Experts of a small language model: 40 experts in each of 7 layers, a softmax router.
Below are experts of layer 5 (counted from 0) of a mixture-of-experts language model. Rows are named router (the router's row for the expert), up (a neuron's input weights, with its number) and show model dimensions 336-447. Each number is 200 + 40 x the weight over its row's rms, rounded and kept within 0 to 999.
Before each expert's rows: "gets" lists some tokens that make up at least twice as much of what it gets as of all text; "comes after" lists some tokens at least twice as common just before its tokens as in all text. This comes from a sample of Wikipedia text that the model never trained on. Tokens count by the router's weight.

# expert 26
gets: " |", "-", "|", ":", ";", "="
comes after: "\n", ")", "6", "4", " —", "%"
router,224,235,192,199,175,246,173,185,184,170,181,259,174,205,138,192,251,247,211,215,138,220,195,125,187,191,248,182,237,229,161,170,222,180,212,162,212,241,120,142,242,174,182,178,214,226,174,172,212,191,218,149,197,190,230,188,224,203,111,244,144,176,193,207,227,251,208,212,160,216,177,250,192,250,225,240,238,241,156,235,219,198,265,271,177,207,230,194,171,219,282,208,215,154,239,152,192,225,228,255,189,163,139,117,170,226,193,227,125,190,194,270
up0,207,169,295,180,250,178,169,204,154,215,189,207,208,187,231,181,155,232,199,263,235,254,202,202,182,224,221,232,235,243,73,161,247,192,194,220,175,198,227,172,209,132,186,156,205,168,123,177,191,174,147,228,239,159,182,124,97,224,144,201,192,199,180,199,235,110,198,162,184,152,159,233,189,265,150,206,148,139,100,225,268,151,177,189,251,180,202,228,209,304,239,202,177,197,228,239,190,215,197,219,140,199,174,150,175,144,247,228,194,220,258,206
up1,225,247,300,243,155,217,230,233,181,219,160,255,195,159,239,171,162,195,189,189,209,241,199,218,134,194,256,177,120,198,243,145,145,267,231,243,212,166,231,119,234,234,192,143,179,182,226,322,190,192,211,184,153,138,203,165,266,198,213,145,154,167,225,148,192,215,225,189,142,175,201,207,196,204,226,200,210,255,199,219,162,220,181,231,146,229,180,254,147,224,232,150,272,166,186,218,175,233,229,211,218,150,170,202,240,189,188,148,218,221,248,219
up2,169,217,227,289,199,172,189,247,163,205,219,239,247,132,233,161,218,214,236,199,197,203,175,217,235,155,171,193,186,167,192,242,194,192,168,131,129,239,177,243,190,182,250,205,109,191,156,141,213,229,230,239,244,186,177,207,141,169,258,152,144,291,184,217,193,185,217,185,144,120,216,188,214,205,185,173,168,256,147,187,282,207,155,221,177,248,215,312,182,215,202,196,222,174,284,174,168,154,175,217,228,169,150,298,233,268,217,134,209,189,236,188
up3,156,204,245,227,308,170,205,225,201,186,214,149,187,226,183,199,219,221,231,273,269,209,253,207,247,159,229,180,207,225,229,238,254,139,210,151,230,215,126,199,242,236,244,206,136,227,139,213,157,153,224,176,164,200,196,217,220,199,170,86,212,256,219,257,193,191,176,236,228,210,206,219,177,220,257,139,222,238,221,188,198,188,122,306,276,187,150,138,154,226,200,220,140,196,231,162,136,178,273,199,254,162,189,225,186,223,220,172,207,184,234,210
up4,193,273,196,177,150,197,285,157,251,229,160,190,212,167,223,196,185,231,242,182,126,189,251,212,123,222,216,168,231,225,205,243,188,173,300,190,184,196,217,174,226,173,166,85,152,190,209,251,162,209,105,219,186,266,136,222,144,214,165,167,174,222,202,134,212,178,208,201,207,178,213,228,176,211,234,159,167,229,174,190,206,264,203,252,224,227,256,244,171,193,173,284,168,192,263,169,198,204,222,231,181,161,161,188,172,237,221,214,258,238,157,186
up5,248,181,149,238,179,193,135,174,137,193,137,170,162,159,196,239,188,215,155,188,211,176,167,183,242,196,176,196,230,278,283,160,168,151,187,199,212,170,245,129,201,243,212,182,193,148,270,158,219,223,165,255,211,198,223,171,187,153,207,227,262,140,211,127,180,162,213,191,184,242,209,193,198,234,222,228,192,152,171,173,242,171,145,191,238,233,218,183,233,198,203,224,194,211,217,180,228,294,134,174,267,162,200,229,131,162,268,111,241,160,114,182
up6,214,251,137,178,244,122,227,132,194,147,153,188,181,158,192,224,163,245,148,229,133,138,185,232,254,192,230,138,202,174,184,168,239,196,217,269,201,197,214,144,192,168,189,188,237,170,196,189,190,230,198,162,276,119,217,196,235,275,211,187,150,231,197,194,228,173,195,269,173,185,174,218,188,125,194,170,223,164,152,162,217,253,251,153,209,178,251,191,249,169,244,206,151,159,192,218,91,175,223,225,200,306,191,140,204,200,226,204,208,262,198,262
up7,248,133,239,270,198,141,223,256,173,190,236,209,185,183,267,178,206,199,180,201,137,191,216,131,204,224,196,214,234,244,202,235,230,189,175,185,202,238,172,173,216,132,209,213,134,130,205,169,165,134,195,264,198,204,251,154,216,174,252,238,234,240,238,195,229,233,170,183,293,190,178,252,181,138,163,209,233,268,193,282,187,208,241,220,154,251,184,155,151,212,182,204,153,180,181,134,147,237,230,183,240,149,110,210,291,232,146,182,262,230,284,176
up8,185,150,95,225,279,201,173,231,188,220,187,297,212,225,207,109,211,201,216,238,263,212,162,133,223,183,235,172,202,241,175,77,183,172,226,249,236,247,151,197,284,208,126,237,136,232,255,204,137,188,198,222,175,178,204,214,206,209,241,233,245,244,197,275,264,195,273,216,238,152,159,168,226,234,131,152,147,185,175,194,200,224,223,205,231,207,159,182,199,177,175,217,194,215,164,222,201,199,240,193,160,221,129,176,175,201,194,169,186,234,167,253
up9,200,207,193,195,247,182,145,191,208,140,218,131,205,166,209,185,171,152,267,140,201,178,261,289,229,225,185,207,201,194,199,225,182,132,158,167,240,161,229,201,228,191,198,285,203,186,150,259,203,208,222,197,182,240,142,255,200,245,234,202,196,160,193,166,218,236,255,202,263,217,155,218,186,140,220,168,235,263,111,205,179,150,153,124,128,230,230,174,280,188,313,224,282,196,138,165,242,152,257,215,140,232,212,163,212,166,182,219,141,182,177,232
up10,222,221,164,227,154,208,197,209,229,215,206,246,179,223,233,185,139,270,192,176,208,231,155,162,222,240,187,176,203,204,163,137,268,172,248,190,190,250,201,88,191,162,220,199,202,269,217,168,201,199,175,294,147,174,201,186,184,217,172,171,223,217,158,196,207,186,155,206,203,234,133,160,263,268,297,160,207,197,159,149,146,200,231,168,186,199,253,174,161,203,259,176,242,255,267,150,238,238,201,180,161,173,207,150,245,140,196,180,253,179,284,193
up11,215,247,155,187,212,242,173,218,256,177,304,244,174,231,236,207,138,205,306,174,229,179,182,213,141,144,181,165,254,246,210,219,164,184,193,251,290,191,205,155,310,273,146,162,220,241,134,189,255,174,170,253,170,213,241,209,168,165,213,175,208,212,181,258,254,253,179,202,201,185,228,154,220,176,200,218,196,196,127,189,172,171,266,268,232,194,203,162,185,219,210,206,228,241,251,206,168,235,171,249,101,173,142,183,279,168,207,205,222,210,252,265
up12,164,227,153,202,248,249,155,231,207,233,163,160,229,168,143,169,157,144,202,215,215,223,214,172,209,244,179,156,139,228,247,250,145,176,196,178,145,180,199,194,236,218,197,199,185,241,211,229,254,181,175,209,224,154,225,151,253,174,202,199,215,243,126,174,180,158,197,228,203,184,153,265,227,196,215,113,162,221,207,128,126,251,114,189,247,266,285,166,191,180,197,181,183,206,253,141,172,251,222,205,199,254,115,263,207,125,159,227,212,172,216,251
up13,270,158,210,272,184,260,181,271,191,178,231,155,189,218,199,168,199,270,175,158,184,180,111,221,157,196,166,248,298,224,236,209,147,203,192,318,166,187,187,203,210,187,237,201,205,172,124,236,182,120,259,240,168,212,198,210,180,178,231,163,197,214,225,268,182,190,190,164,198,170,227,284,264,200,206,171,164,204,228,221,180,141,178,198,119,150,222,194,210,209,244,173,210,214,216,212,177,104,167,250,181,148,128,190,149,183,222,169,205,171,154,138
up14,169,195,185,191,265,109,168,170,144,244,172,241,186,184,129,202,270,236,155,178,228,204,172,268,166,208,143,198,193,202,151,179,200,197,149,170,161,165,150,270,229,160,246,247,250,238,185,278,200,244,175,177,262,212,224,214,180,119,206,177,142,177,247,146,246,198,272,187,198,170,140,183,124,182,144,143,200,281,211,141,145,126,151,159,132,170,159,228,237,204,305,167,158,189,204,195,157,273,239,172,201,257,223,182,212,204,178,221,268,223,240,230
up15,255,220,177,128,160,209,235,180,193,178,180,139,164,212,185,187,214,197,190,172,223,205,186,309,257,185,171,190,188,216,240,175,202,220,128,214,162,202,255,170,273,228,216,131,247,178,205,214,189,191,202,199,147,178,239,266,111,201,209,153,213,198,179,294,188,243,245,179,288,212,248,198,184,220,230,204,223,191,157,159,178,113,171,112,144,193,142,191,226,237,226,228,148,174,188,128,208,220,167,225,199,187,202,236,206,240,174,209,179,230,144,197
up16,201,241,178,251,193,241,214,238,188,262,226,215,223,300,189,266,238,148,170,266,187,173,199,197,216,223,160,205,184,274,146,223,257,215,234,218,193,233,145,181,210,241,303,178,228,167,211,170,157,139,187,157,235,196,146,193,215,231,216,227,290,227,312,237,182,198,186,228,250,108,259,274,224,183,148,171,222,154,180,202,154,216,245,224,175,180,162,243,177,181,265,241,205,177,162,168,224,220,215,229,215,233,190,213,246,261,242,184,222,187,181,176
up17,171,154,229,195,185,146,185,197,172,206,196,199,182,169,247,227,192,267,198,176,159,190,196,246,223,184,205,227,192,214,158,225,184,120,215,186,221,206,223,197,198,165,243,108,213,226,209,215,205,236,312,236,205,102,204,254,218,208,231,156,113,210,230,140,208,204,225,162,145,173,182,210,163,229,110,202,181,233,103,223,175,256,142,212,195,210,137,112,198,237,276,198,157,271,188,247,157,204,188,218,221,151,309,181,204,225,180,173,264,224,169,197
up18,197,152,151,213,188,198,225,226,188,166,189,157,197,177,117,189,206,154,241,178,226,131,235,190,206,136,192,261,160,194,179,154,225,246,207,252,210,238,202,171,267,218,240,278,138,161,150,125,222,220,195,192,252,270,199,167,105,271,223,256,151,151,217,206,183,261,241,194,191,228,238,212,168,228,248,228,233,162,230,204,243,241,220,148,231,198,238,182,133,216,223,176,265,120,155,198,202,277,176,183,193,141,130,272,222,227,215,198,181,218,121,154
up19,247,181,184,190,201,187,128,249,306,252,204,219,218,191,243,251,196,219,189,260,183,197,192,142,176,165,175,230,256,167,258,138,211,219,172,171,208,186,231,170,140,212,152,165,177,183,165,246,220,113,181,243,155,160,159,145,141,197,208,207,182,241,211,184,169,146,248,240,185,190,140,231,207,197,253,225,249,243,179,203,175,235,203,216,189,230,160,245,184,209,158,175,239,175,163,214,242,210,203,196,265,245,251,263,215,144,189,214,166,200,232,251

# expert 10
gets: " |", ")", ",", "|", ";", "-"
comes after: "\n", ",", ")", "6", "4", "5"
router,219,189,201,194,122,209,208,249,152,220,245,241,151,196,199,145,219,224,126,173,196,184,207,191,169,249,221,175,190,203,161,159,226,101,219,145,211,225,240,151,222,155,194,127,198,184,229,168,243,175,243,191,158,169,192,210,215,180,143,213,166,194,270,235,190,209,193,136,152,231,217,200,142,239,228,242,216,189,156,270,235,184,201,240,204,227,193,200,214,284,163,192,216,169,213,183,220,234,210,264,206,207,176,149,170,245,178,221,230,159,212,233
up0,215,214,194,171,171,224,179,214,199,173,253,170,145,138,205,235,185,132,146,255,109,176,117,226,174,224,263,233,186,194,232,204,274,211,260,238,143,255,229,114,207,202,167,115,175,140,249,188,162,177,171,219,180,184,193,250,232,245,241,175,135,211,213,245,233,168,206,243,215,114,242,208,180,228,177,162,163,197,267,232,178,216,197,284,248,182,193,173,109,188,319,233,124,197,124,110,156,218,232,247,195,175,193,198,146,245,184,156,210,183,158,163
up1,170,166,157,209,151,223,212,258,256,242,253,194,170,215,260,138,262,193,254,238,226,125,164,167,191,191,196,177,237,215,193,191,171,137,185,243,228,183,156,117,148,141,210,236,132,185,190,135,94,228,151,227,264,205,200,183,193,162,243,200,144,242,206,218,235,280,250,199,142,209,206,234,203,222,202,205,155,196,186,284,274,162,240,252,198,191,165,239,244,206,226,164,226,215,194,222,187,216,223,178,247,270,171,206,170,267,131,130,249,248,173,186
up2,256,197,221,276,211,152,170,220,179,214,234,189,227,213,180,155,233,151,166,158,252,202,111,246,222,132,138,247,234,166,130,208,221,216,199,173,271,173,216,216,241,200,232,201,166,184,124,115,203,184,197,113,140,200,223,239,214,228,227,226,192,204,223,240,261,179,191,241,217,226,203,168,171,131,217,313,206,267,196,274,160,238,172,193,194,266,222,231,260,200,191,250,216,165,147,258,273,179,126,204,234,161,228,150,161,160,202,211,122,197,218,209
up3,150,251,159,226,220,219,153,193,192,227,199,207,189,201,217,95,232,268,242,106,159,164,183,213,129,148,249,133,188,175,127,193,149,162,225,249,262,197,132,226,170,200,196,259,189,220,228,250,207,158,155,216,119,196,232,218,230,197,209,215,186,175,211,204,274,181,212,243,119,175,147,217,137,177,272,216,124,161,194,158,190,202,255,263,240,142,202,271,185,205,197,223,211,165,274,136,216,151,212,172,128,206,219,181,193,278,235,181,183,177,209,200
up4,158,183,252,150,153,185,234,185,182,255,188,206,210,159,187,186,173,235,211,217,195,159,242,92,142,175,124,167,194,171,240,183,195,129,226,213,195,170,147,163,194,172,213,200,209,170,180,238,227,232,274,163,197,201,212,183,221,187,213,235,212,301,237,256,191,232,196,152,254,285,187,259,207,225,200,227,197,224,260,248,219,148,186,223,142,260,214,201,263,211,214,176,135,267,263,140,212,239,183,169,210,177,226,249,169,214,188,148,208,250,175,223
up5,195,139,204,314,138,183,217,220,182,241,167,155,227,218,161,150,271,221,324,151,192,149,233,220,203,147,119,208,263,176,265,244,202,212,179,182,172,222,199,244,151,178,194,270,154,189,227,187,180,209,211,230,197,251,194,163,199,184,174,301,192,191,204,208,182,180,168,235,252,133,169,163,177,223,185,191,152,150,203,280,286,173,179,189,160,248,219,189,259,243,243,210,149,287,231,182,192,174,124,183,211,186,133,202,183,261,139,198,217,195,213,172
up6,196,179,219,147,186,170,224,243,245,219,239,155,168,239,207,184,284,244,190,176,238,142,280,169,201,230,188,243,173,177,272,232,165,180,202,211,243,218,228,184,166,180,173,218,179,177,183,178,148,225,189,202,210,259,103,253,195,211,224,170,187,224,198,139,168,234,195,154,163,195,255,237,172,211,196,174,201,251,225,173,165,264,199,220,201,207,227,202,190,132,164,159,220,192,195,210,239,236,259,183,215,217,220,186,173,218,137,244,215,277,201,210
up7,193,208,134,201,172,205,176,196,236,200,215,197,221,155,134,187,191,170,228,142,222,219,222,301,285,229,318,161,179,182,159,192,212,104,130,214,226,209,211,199,192,240,201,274,237,156,162,182,262,178,248,166,252,260,206,186,222,185,102,181,157,174,212,233,135,220,217,170,199,195,187,144,141,201,177,245,190,147,178,219,150,205,179,198,154,235,102,162,248,158,231,136,150,188,177,205,162,245,157,254,121,164,172,180,258,218,187,197,214,152,210,169
up8,306,257,287,182,201,284,162,295,148,194,210,198,267,214,208,276,189,251,245,154,235,159,200,182,161,185,216,216,207,192,189,179,249,192,219,194,114,180,176,212,222,230,203,166,209,228,195,267,181,131,210,154,173,205,210,208,199,152,204,173,258,234,144,154,224,214,186,218,211,124,190,213,155,197,208,225,250,278,193,231,216,272,192,198,228,248,199,127,176,119,226,233,180,190,249,238,228,95,154,195,190,220,246,149,165,270,211,142,177,231,191,206
up9,143,211,244,197,256,126,171,180,197,204,239,126,104,197,206,228,210,202,157,137,113,228,219,249,211,230,285,124,202,227,131,194,226,223,151,200,227,165,162,285,194,135,210,172,199,270,207,236,174,220,232,233,150,207,219,148,227,209,254,182,169,214,249,194,150,157,165,192,206,177,158,95,208,174,232,210,252,194,196,243,204,169,206,256,200,158,157,153,171,158,204,240,194,280,204,205,167,216,214,224,240,231,261,173,166,259,228,203,222,255,158,179
up10,183,198,243,233,158,203,231,212,205,179,145,203,177,140,216,214,200,225,165,304,194,206,247,254,260,217,192,221,138,272,201,278,160,209,225,259,234,208,153,196,170,185,183,147,195,165,163,245,168,160,233,179,220,191,198,148,178,205,141,203,186,228,204,227,252,163,235,183,206,220,215,170,218,190,214,208,207,178,145,215,223,199,203,226,161,183,190,210,172,205,195,212,135,132,133,228,182,198,166,174,266,201,70,238,215,191,178,206,177,258,214,232
up11,258,169,241,176,179,139,160,180,145,235,168,173,239,203,174,160,229,124,207,170,222,270,212,233,157,167,218,141,206,256,160,181,163,185,127,212,177,182,181,262,205,121,198,151,253,143,222,202,289,180,196,216,135,189,264,264,212,195,143,190,193,238,181,184,136,175,180,166,165,207,180,290,251,264,183,206,115,179,158,136,193,190,219,151,272,250,249,242,198,144,166,230,208,247,285,135,201,218,136,225,227,144,189,141,274,196,233,214,194,182,180,154
up12,147,160,149,190,212,161,166,230,119,111,206,196,210,167,256,218,169,227,205,196,197,161,191,221,161,201,182,220,217,225,214,187,178,215,201,180,197,229,204,171,235,188,209,247,128,307,258,195,126,231,240,218,173,168,183,192,222,210,229,220,165,258,193,189,101,212,190,169,142,220,178,134,262,161,167,195,311,186,194,162,153,250,117,185,218,222,177,157,201,245,149,189,146,185,210,241,149,115,195,200,129,264,180,204,236,114,198,221,162,189,86,217
up13,154,185,207,220,230,111,214,188,193,250,159,199,213,162,125,189,214,178,202,291,225,180,193,235,218,176,223,217,139,253,209,108,231,261,205,236,164,163,181,174,251,274,212,156,158,197,178,200,105,245,252,220,292,293,209,198,204,178,178,185,228,192,223,206,224,266,247,248,195,183,171,215,283,197,198,184,171,235,276,171,193,197,201,161,250,162,214,243,258,244,223,188,196,80,225,230,194,237,253,215,165,198,168,160,183,173,196,171,211,208,256,269
up14,176,165,166,221,164,174,180,241,190,227,189,170,288,170,251,182,201,169,208,243,152,167,142,236,228,164,222,154,197,166,222,146,200,188,226,167,205,221,144,196,229,162,219,145,172,231,217,191,260,180,230,167,212,180,204,245,271,226,239,185,213,239,246,184,223,215,195,203,128,161,237,145,189,227,164,165,192,199,191,242,258,209,174,184,233,164,172,237,241,261,166,161,223,226,241,209,209,170,249,213,200,179,163,249,206,207,226,181,172,244,188,217
up15,252,115,242,172,145,199,275,182,205,246,183,211,186,154,166,219,202,165,144,176,236,239,200,140,195,200,232,181,198,240,233,160,225,205,133,227,208,185,317,259,303,115,215,112,204,210,214,173,155,154,193,205,177,153,159,136,188,166,201,136,239,226,236,214,171,164,225,209,165,199,152,250,172,218,191,213,222,225,158,270,170,168,243,216,182,203,214,215,215,233,146,185,222,166,166,248,229,197,258,178,162,220,174,152,223,226,217,229,257,236,194,215
up16,239,196,193,144,236,230,213,232,171,145,202,145,183,239,151,308,227,137,167,240,179,260,119,249,150,185,113,186,178,245,166,211,259,187,220,174,124,247,157,168,221,192,186,210,214,251,184,182,147,189,194,149,242,234,214,196,227,210,230,245,244,130,190,194,206,247,194,165,129,204,261,254,207,220,203,190,210,162,251,166,146,174,185,172,235,142,277,264,231,130,191,185,251,154,243,255,187,233,240,164,199,119,160,271,242,210,188,201,203,228,196,260
up17,240,210,257,116,185,165,215,189,97,199,133,191,199,188,198,160,243,169,212,144,205,168,181,166,113,265,185,239,242,167,167,143,175,119,226,244,200,181,277,174,281,185,188,172,262,185,213,196,271,180,195,198,231,195,212,182,134,124,159,184,200,116,179,151,216,217,198,134,171,216,161,161,195,252,264,211,201,170,262,161,103,285,156,228,269,155,194,169,162,245,202,244,208,229,207,223,233,174,199,211,234,215,179,155,187,222,215,229,206,165,180,175
up18,236,246,188,179,226,163,282,187,222,149,218,216,184,166,175,226,213,173,211,253,224,192,234,215,209,251,258,174,229,145,230,265,195,172,208,287,217,179,279,212,225,136,191,286,215,201,205,187,203,147,196,246,201,90,186,217,183,198,202,162,213,236,210,264,208,254,227,129,184,244,196,176,180,218,206,224,156,199,226,179,237,199,263,204,148,184,125,157,256,240,251,201,205,207,129,228,271,226,239,185,222,179,234,163,217,208,193,152,228,175,173,225
up19,215,258,179,213,187,210,200,140,206,226,241,178,196,108,165,257,202,228,187,204,267,243,180,209,245,200,211,169,229,219,161,177,176,195,223,116,208,227,228,142,130,223,171,188,121,258,183,178,241,150,231,212,179,251,199,163,198,168,112,198,227,223,216,195,222,238,197,147,205,203,204,174,163,161,165,146,275,219,201,208,245,243,255,247,236,162,145,231,201,243,143,259,192,255,203,213,213,202,223,257,120,198,184,202,238,230,167,169,127,241,201,221

# expert 20
gets: " and", " a", " an", " or", " but", " his"
comes after: ",", " and", " as", " is", " with", "'"
router,186,209,211,195,179,211,149,198,205,210,202,305,200,227,219,192,246,204,173,231,187,190,228,121,215,284,186,204,259,222,74,170,197,163,279,204,180,244,233,186,224,117,175,128,193,226,212,125,252,227,230,174,202,133,230,201,245,192,198,250,243,141,243,165,199,226,229,136,191,123,237,228,235,201,177,222,208,227,129,175,202,164,174,330,184,198,207,195,192,231,266,212,123,180,191,221,153,239,190,219,216,216,217,184,177,213,173,200,172,202,179,251
up0,149,163,220,174,195,197,171,264,209,190,230,143,188,299,176,155,204,156,213,308,184,174,181,191,195,213,232,228,128,167,155,147,191,245,239,224,193,193,219,200,234,259,229,229,203,153,181,218,195,164,196,159,246,166,213,215,157,218,226,178,207,245,225,190,187,210,241,141,182,154,259,199,187,180,141,176,147,267,235,236,160,187,229,183,197,190,255,163,209,187,237,149,214,223,214,193,256,203,190,210,228,258,215,145,178,84,256,196,209,185,226,141
up1,227,155,207,162,95,195,132,254,212,182,243,222,138,194,150,225,249,211,238,146,178,218,187,153,251,235,201,141,207,249,217,218,232,185,183,204,264,184,227,169,215,118,161,78,210,198,161,237,163,187,211,184,122,135,214,180,151,209,176,183,175,169,216,149,145,254,158,266,200,161,165,162,181,227,181,131,236,183,166,155,191,208,177,289,221,219,201,200,151,204,227,182,191,164,140,150,166,147,186,153,251,268,160,206,214,168,181,226,251,246,195,208
up2,209,197,197,197,156,213,259,262,205,158,264,200,253,239,230,231,140,158,172,220,170,195,246,163,163,264,198,135,213,209,224,242,225,222,221,177,252,175,225,224,192,202,180,207,208,171,225,175,168,162,172,330,180,87,250,193,231,170,178,192,206,182,219,176,225,295,194,253,157,185,209,196,224,222,210,173,231,172,194,183,223,280,162,80,198,108,160,212,192,238,227,153,272,144,193,234,95,175,214,194,203,169,193,231,171,191,243,205,167,161,242,222
up3,206,206,96,102,265,226,168,136,216,187,125,251,221,188,201,197,182,289,143,119,196,152,155,218,293,151,203,146,198,218,141,202,174,131,179,122,146,166,219,177,172,222,136,223,247,190,183,162,205,179,171,145,200,165,194,216,193,164,228,153,194,243,227,192,181,308,179,127,237,264,236,256,248,222,166,253,118,193,183,253,148,170,210,243,168,194,188,189,256,231,142,213,181,231,125,154,172,178,243,243,146,228,159,187,209,189,252,132,174,169,202,234
up4,183,194,227,227,203,220,148,247,239,235,265,254,216,188,259,220,146,169,180,154,203,267,241,114,315,278,160,153,172,244,169,189,236,254,217,199,200,232,234,280,204,175,197,145,158,200,266,232,180,180,181,245,229,153,213,182,126,138,255,215,143,158,196,150,196,246,141,117,222,147,165,216,155,192,126,230,215,210,139,192,201,193,238,168,208,164,211,201,200,203,237,206,163,200,203,267,204,225,192,244,140,192,183,178,166,233,201,190,204,257,208,237
up5,217,233,280,249,201,235,202,158,93,250,246,253,213,216,196,183,206,224,224,297,134,237,180,214,247,297,202,211,253,272,242,249,158,135,124,242,251,264,229,237,189,131,162,209,164,229,270,189,174,156,180,179,212,225,244,213,196,113,189,259,196,171,188,232,266,236,172,211,238,166,199,248,225,188,150,204,246,262,183,247,188,219,184,220,228,186,172,212,218,217,208,184,200,226,146,170,133,213,136,218,133,240,236,275,183,238,201,248,120,183,182,229
up6,185,197,216,201,196,233,146,256,221,162,183,157,232,222,189,293,213,153,170,155,248,214,203,229,231,240,188,173,201,220,150,143,254,175,302,172,262,201,133,137,147,251,203,189,230,183,164,190,227,129,169,222,170,249,206,227,185,219,190,219,239,184,192,245,267,287,180,162,190,212,185,250,200,152,112,198,268,243,127,203,175,218,211,140,141,245,215,178,182,237,205,237,192,189,216,165,160,268,198,238,164,184,207,219,152,195,224,149,173,145,184,169
up7,202,254,241,204,136,215,205,140,229,220,175,157,112,229,192,206,167,251,208,228,259,191,281,154,272,241,195,211,211,233,187,150,213,181,218,208,147,232,263,183,232,298,264,162,220,251,156,158,254,238,225,137,278,197,292,215,172,163,216,180,247,259,228,185,227,182,179,168,199,230,218,230,198,196,253,158,164,207,213,235,146,187,196,261,247,137,208,168,171,194,177,152,239,136,242,177,227,257,187,254,191,228,213,232,235,167,158,143,246,232,156,236
up8,147,209,173,285,171,227,174,200,189,279,172,313,180,245,103,194,207,311,240,176,223,241,239,178,192,249,233,134,231,126,171,186,195,281,216,170,215,196,136,160,188,217,213,132,229,288,208,164,173,166,188,217,151,241,177,207,179,213,217,145,238,136,183,211,226,123,182,101,173,200,191,165,182,199,203,194,193,159,143,242,169,212,218,262,273,179,152,262,200,290,162,146,215,177,312,256,183,181,215,81,162,198,192,241,162,148,162,212,199,265,161,176
up9,208,175,194,189,250,212,205,215,129,159,214,257,193,243,151,145,172,215,172,145,220,174,202,255,176,205,198,183,234,252,160,219,225,223,259,172,233,219,295,206,196,187,176,188,222,181,164,226,205,225,224,223,141,278,223,195,221,131,151,166,191,223,215,173,190,195,167,210,242,194,192,163,148,245,221,195,164,296,184,153,205,217,112,235,179,131,166,274,251,218,180,214,178,180,137,219,261,228,221,229,222,239,205,147,167,155,214,89,254,171,251,203
up10,191,243,262,157,135,154,185,240,175,194,150,270,183,158,253,213,183,145,238,133,174,207,246,207,177,162,117,177,195,183,228,119,335,247,138,130,261,227,152,196,222,188,227,202,234,160,224,205,203,222,314,222,230,193,204,181,197,233,234,290,172,199,249,250,138,182,267,172,239,112,215,227,129,164,238,205,111,202,208,186,195,185,226,164,152,213,122,199,233,223,204,297,257,232,176,166,253,227,204,198,242,171,222,170,216,200,129,197,255,192,201,227
up11,160,193,206,218,189,207,182,231,272,181,203,265,206,235,223,199,178,201,296,260,167,189,171,210,146,206,225,230,300,263,195,159,140,198,169,197,269,210,191,135,205,130,213,175,241,227,232,194,240,202,167,162,195,177,106,234,192,204,229,166,100,258,196,219,190,226,175,238,180,190,203,207,208,229,212,245,221,135,166,193,197,191,225,204,291,270,195,130,224,124,238,133,140,244,183,239,202,211,204,180,250,254,246,203,170,174,244,247,232,234,121,150
up12,245,135,238,195,208,259,192,234,172,229,205,248,208,214,235,171,248,164,211,254,266,170,169,183,166,207,176,202,212,235,266,187,166,181,137,169,162,232,292,222,220,176,193,230,218,267,178,158,266,202,235,139,204,253,241,237,242,133,227,223,220,208,256,264,246,208,200,163,258,206,243,166,170,144,155,258,218,189,158,165,205,151,260,196,190,178,177,184,172,228,183,199,214,206,167,287,242,204,241,198,234,220,261,180,135,167,161,224,273,210,217,200
up13,179,214,131,224,196,201,142,150,221,263,199,256,195,159,237,183,164,185,213,215,113,178,212,213,152,206,214,213,220,154,244,254,99,240,195,210,212,183,234,183,197,141,220,213,200,167,205,237,239,247,207,169,255,250,178,243,252,189,233,232,212,241,182,199,229,235,239,224,218,216,167,168,177,99,238,157,252,190,180,213,169,225,187,196,183,277,218,233,218,213,224,147,179,214,198,184,248,283,246,246,207,199,233,210,81,184,208,219,132,184,190,197
up14,181,228,175,207,218,130,227,261,178,219,220,222,230,196,128,228,164,253,177,192,144,217,145,213,170,174,185,190,151,129,209,164,222,195,215,187,239,184,128,205,205,192,210,168,261,145,167,233,240,193,153,176,193,204,225,119,201,157,217,230,205,151,143,210,202,229,208,125,211,131,164,184,182,79,223,255,193,302,204,165,203,196,181,132,196,224,185,257,191,178,202,227,180,184,235,317,175,164,222,151,85,154,77,226,155,167,217,241,185,216,214,301
up15,218,226,184,191,194,172,169,176,205,201,192,223,178,158,152,228,157,186,203,258,267,171,229,142,222,236,283,201,199,266,154,157,159,188,258,154,189,174,181,198,158,190,190,227,164,221,242,179,198,220,171,245,207,178,209,236,249,246,219,240,187,188,141,237,267,164,202,210,235,158,149,217,194,253,195,171,197,264,220,184,188,280,156,185,206,271,222,239,181,251,246,146,173,270,169,232,238,155,231,264,192,244,237,174,218,210,213,192,164,259,168,175
up16,211,157,171,166,233,208,139,218,207,185,179,203,232,108,168,211,200,211,122,221,162,140,228,218,151,260,162,184,138,207,156,166,220,219,225,222,157,185,151,187,226,181,212,139,212,192,126,260,139,168,190,208,90,243,179,158,255,127,175,187,240,134,164,216,200,264,232,288,154,210,150,202,245,271,269,257,143,237,211,160,194,204,243,130,236,186,141,184,167,218,224,255,233,174,235,252,230,261,200,216,199,110,157,239,150,176,191,150,242,136,209,222
up17,163,252,226,216,194,195,210,157,263,174,217,263,187,260,230,161,186,208,139,201,233,192,179,205,254,220,156,188,141,253,142,174,233,151,181,180,216,193,139,145,239,153,162,198,147,275,208,215,132,196,201,193,247,185,164,163,148,204,188,259,213,225,221,182,196,198,182,211,247,176,219,201,220,172,201,206,178,184,169,284,226,109,204,185,199,169,130,236,234,182,195,226,273,258,229,258,158,199,203,208,217,96,168,164,190,155,222,132,128,216,238,228
up18,244,220,220,190,211,160,156,100,209,192,151,196,206,184,150,186,132,208,188,146,219,241,213,244,269,258,232,209,212,229,230,200,146,195,159,136,146,199,223,159,156,150,164,164,222,211,234,160,127,240,199,144,179,136,266,182,225,262,233,202,227,123,217,176,223,263,165,251,193,152,215,216,214,216,204,179,213,206,132,195,195,162,205,307,174,117,214,154,189,240,152,212,195,181,175,210,223,227,250,216,130,219,198,245,198,250,282,196,148,202,236,188
up19,198,230,156,230,241,206,167,220,191,251,180,303,179,155,143,185,199,236,226,226,135,223,218,184,198,184,217,236,202,149,115,221,148,247,156,193,216,168,165,156,173,150,208,204,215,121,221,218,145,197,199,222,181,141,206,169,144,163,230,152,216,168,241,204,209,222,184,114,190,203,170,236,178,114,177,257,200,213,213,216,208,254,231,222,212,148,250,215,202,245,198,161,209,230,199,186,222,207,307,258,201,179,161,207,181,195,252,182,221,168,179,143